config.toml
n_layer = 8
d_model = 256
n_experts = 256
experts_per_token = 8
d_expert = 32
d_shared_expert = 0
activation = "swiglu"
moe_layers = [1, 2, 3, 4, 5, 6, 7]
router_score = "softmax"
normalize_top_k = false
routed_scale = 9.64
balance_loss = 0.00229
balance_bias = false
router_z_loss = 0.0001
router_bias = true
init_std_router = 0.00877
lr_router = 0.00237
vocab_size = 5404
norm = "layernorm"
norm_eps = 1e-05
tie_embeddings = false
optimizer = "muon_variant"
lr = 0.00968
beta1 = 0.9
batch_tokens = [131072, 262144, 393216]
seq_len = 1024
train_tokens = 1147000000
steps = 4399
dataset = "wikipedia_en"
Below are experts of layer 5 (counted from 0) of a mixture-of-experts language model. Rows are named router (the router's row for the expert) and show model dimensions 0-255. Each number is 500 + 25 x the weight over its row's rms, rounded and kept within 0 to 999. Numbers have three digits each.
Before each expert's rows: a language model's description of what the expert responds to; "gets" lists some tokens that make up at least twice as much of what it gets as of all text. This comes from a sample of Wikipedia text that the model never trained on. Tokens count by the router's weight.

# expert 18
Titles and -on pieces. Honorific and royal words such as Hon, Lord, Royal, Queen, and the on piece in Baronet, Tumon and Honours.
gets: "on", "en", "an", " Hon", " of", "ton"
router:509475488450468514531500557499487504524503532474495491488497437512505469534486546486483481517462521510513492519509509556467463504483496502475475499499502468553541494477508454459493483575455529519520482515486520526485476488499525515486502472476562511501505542520497497511524506529475467530476517505494482499507508494468535489509513480540522437433525472528526521501496460502475511448524476476484487496497508486486512510501461435508516519506480517506546484534526469488497534454502478499544479481524513485457511486498485545476535542506532498512500504511504522497540479514516509535494513490532462474485491546500457470507544471545500477494535535509475489535546504523494496506488498486459476457490510544469510507516492516497514525493511475484493502497510501483509507529476522

# expert 38
Line breaks and headings. Newlines, heading markers and list dashes at section boundaries, such as ==History==, ===Seeds===, or before Identifiers lists.
gets: "\n", "-", "==", "===", "====", "\n\n"
router:497505458499470461544493504507556520509516518528519518498471456480510484555536546521506489522482529464585530488510523519466474506463517539480483539483516465540491516492491491496483504501410532506508525524512506514464478505499509472509487486479492481503532533497469535489517482501498464513470497454504495505517473505481542490488525513575491512500515488494512473552459464480484534485471523464524466506482533460504469480500484459537529463486464498487518512498512495527511461469493494534520447498536491486474501519514459506521515519482489492524504515505505524489525434500504484504508515458490458507517489488478507503517508501507468507513486541485504483513506534519509502514524458504436505501534492477460523490501526531523523463514486489507526442479516511476513495532520494

# expert 8
Clause-ending punctuation. Semicolons, periods, commas and closing parentheses ending clauses or list items, especially in legislation text and data lists, such as );.
gets: ";", ".", ")", ");", ",", " "
router:555500482502488478512482504501538468500530486524446520474486473489464483532535541483477522521516535466519541537497521520512465515480523499471476498506523469503532528508489511524529468489457512553511550540527533517499460525523525482467505488493512491474508491540496493519535493521461509511500505460496518470486442477461535480453523506500490494498516479527521431528489494489496548500493526490528483485504529490482510458505469480468541443474465500470530503551535526485518499441466470510512494503535489509499505512515489523527519523503458472530548501512499486504506465553503480517524483494479493459507496490461534494515497476491473455516476508471518443543536538493494485514519482484475471474529507487475520495511559490494529488515506477512519501467492521515514514498486476

# expert 5
Clause subject pronouns. Pronouns and relatives opening a clause before a verb, such as It, This, There, which, who, often in census-style demographic text.
gets: " which", " It", " that", " it", ".", " who"
router:528453482521500525509507508486514489487516485488525488492522482481486461485543531468449538551484536474547494488516509550475465539501494491467476496505533491509501439556512505499502485530479497551460504510504513519463479531531534505511499465475502479481534499515468535488549515542471486501495506515483486471534472477490496471497493471539465505495528466523518449510488441482491540512451524457497517486483533458494489486497474511513517484481486493465523502508537510514518495487492472524529478525520504515496529470470483513484539528453459505539507483510494504499545469515555520512524493494485461506505471543500493523536510479532495489535512523508480461481530531494504487538502489479484510511512513480498506526514545520529495470518468488491505426491528489530518545539468526

# expert 31
Sports and entertainment nouns. Nouns and plural or word endings in sports and music writing, such as games, tournament, footballer, music, Transf-ers, playoff-s.
gets: "s", "ers", " team", " season", " League", " player"
router:515488485507504487525482560476489472509508462485508494513484476466440443550512535527449535549478562502569496500518515505463479498465493508445490510509511529505480481518505468500494505535484517530525490524510496491518492549513537483507493474471565511468518536520506521518520499512446509539486540483494510485473466482487515495462525497529475456492487469535508463494476483498517542512477519491544507489504512496481467492521512445523506477480460507462522498511495528500527456484477492527505459515532490487470544474513487532529525521450497473559474500512461510525537514511540495518478508507501476497475494515472500446526517466521479470472468503493477507507546534528487504512486494513493468489527504499461500491526535489538509510497496508501513452525485513504517528506490486

# expert 1
Copula and role words. Linking verbs and role-marking words before a predicate noun, such as as in "played as a defender", was, became, been.
gets: " as", " was", " a", " is", " be", " became"
router:510451496493515494486525496531504478516500508491531527516492484486470502508534512500473530564499534484543516518538496511481476527477485515498469530442533448553528480519489485479511548528489538524498500508511487488524473518505520474495487471474520471465544500549511513530511452501487486540475512490498501477537457447441504526487532458538512460463507479536514466552491482483512525485481489503555499532488535468509512470464511502474513450499500485517506535507517500535541488493478465497514506527492498490520494514506464531489534507468473487508497547519458524538537489520530482525476467487499492487509486484497508461496518475519482452543509487487492471481493505530523492485516472469459469489542513461484521532531492499509513492511513436541472486461530481512508498497494517

# expert 14
Table cells and scores. Blank or short cells in pipe-delimited tables, such as election results, sports squads and timetables, including 0, —, MF, Votes.
gets: " ", " 0", " —", " 1", " re", " -"
router:498498431496514478542481487489520478522525499494486510511497498521455506502505542513470486488513528451519501514538518508502478536476464506426479489453508458521528502503514454450498488513472509529519518515528561505497492505527496524467502474472511487479513512536492521539522498495443526527481541480534523462514426468476519487475519502511500508494482453508521481541510488506490526485507524466488455493506514490532477436496443496455549465489492500494544546525485535544520491463472454530526491504486516484495510500482499501524530500516488505498528512549486520522514488533524498546489538512466479484558521491444482517514509486496498471527498515490498463530500518496479463520511461506459513476506498494491511518501521500510506504517465470518536496481536498493488506463495490

# expert 35
Mid-name word pieces. Inner fragments of personal and place names, often German, Slavic or other foreign, such as Düss-eld-orf, Holtz-end-orff, and first names like Frank, Sam.
gets: "am", "m", "z", "r", "d", "om"
router:493464431503492508514512533514484526537520510440538543493507511498495480503513542502472510486505486491513509474503494513482526517418519519491482512502555486500508493538513490482437507539466511514519490505509505528523513496503526513483505493467523489477512502498496491543512494513474478535497511446488526479512486496451551514503506499466492514470543474548552494496494482479499499442492485502529474559494514495468475489461490475472518508517507483456528504505486472498528477487490485520532478505491518491463542462526477541503548538498481524567509526518478490538502494551510501574530486464491463483496508528469486507494550479506493501546521533544497483505502494529508514486515485498522439480495521513491514456520473515504502478497501497447499508487506480441502507493475501

# expert 54
Infobox list bullets. Dashes and line breaks starting infobox or list fields like Identifiers, Born, Website, Phylum, and pipes opening table rows.
gets: "-", "\n", "|", "==", " •", "="
router:515476473492478458536479484485526494506519519515523499473506480475508474549531575501502497490512554473579501506494481513447490503478527507502500532493511496535528510484494490498502507506457503515482518521513515519467499544513529472486489462500475499491549532483508515495534477507496475538489537431507500455520489499460515497502542494560488523502504478517552460531477463482490518509506532462508495521490525465511455461502494455513520467495437517499559531513489523535500476482495500533552456512495479487457512487495491513511533520476498486484504497504487537517500430499504496493499525444496504506525498499476522510536520503485472466527472537482537441498491528512511520524528459507448477505510529489476506488526509497508531496508500488507524472490521521483530477498519478

# expert 0
Table pipes, See also. Pipe separators in wiki tables, plus the word See in See also headings; also list, is, are and sentence-final periods.
gets: " |", "See", " is", "==", " ", " See"
router:511507460479457496506527521479537461510508541530477535502492444457486503501542513475430552530498527474542475514518513557490469525477542485456500527476540510492486466494478504503519501527490536516505509514567482523455490479529498487488497446470498486479547515536449527486538478513513529505457540461509512454508502480477500479512492489543501505486493460527535454534440487490466512496529501483519526483508512464502508491483498496521515469520434520498520530539498552534508519498476490511513532507487519473514483494483495498499517503508486469483536545492492506510527476498513461527493488482503490530517502479454520497489516488526475493547482527480497492484536510526487475541520512500485513493519525465484509521520537502510512459523450455494507471470488498504502493503496506

# expert 29
Number and date separators. Thousands-separator commas inside numbers like 10,415, and month names in dates such as June 23, 2000 or 7 April 1944.
gets: ",", ":", " January", " June", " May", " October"
router:482502454497475503487490513508493489547510524477495489502512459504470511522506506481496508521493546459522535496529504514465451528471502498456463524529528462515535499518531494497528496493448506530492504540513563507463451498532539497467464468481518487488531495519512514545520488557470515564498507458491468463495444503477491509506530495514482507491498461491521481509503483498502531507495497496519510483543524462529496465504466474483540466528482501482526515495499526492549480504458423529507512494500531506459497474516487486526520519523492477534535526552481543504520466511522459528469502523502482508534492558462517512515482471507489471515512507505499472532554554516493496542511472474457492515533465492501516486496511520504499480531496483460498506493525506513497543501497501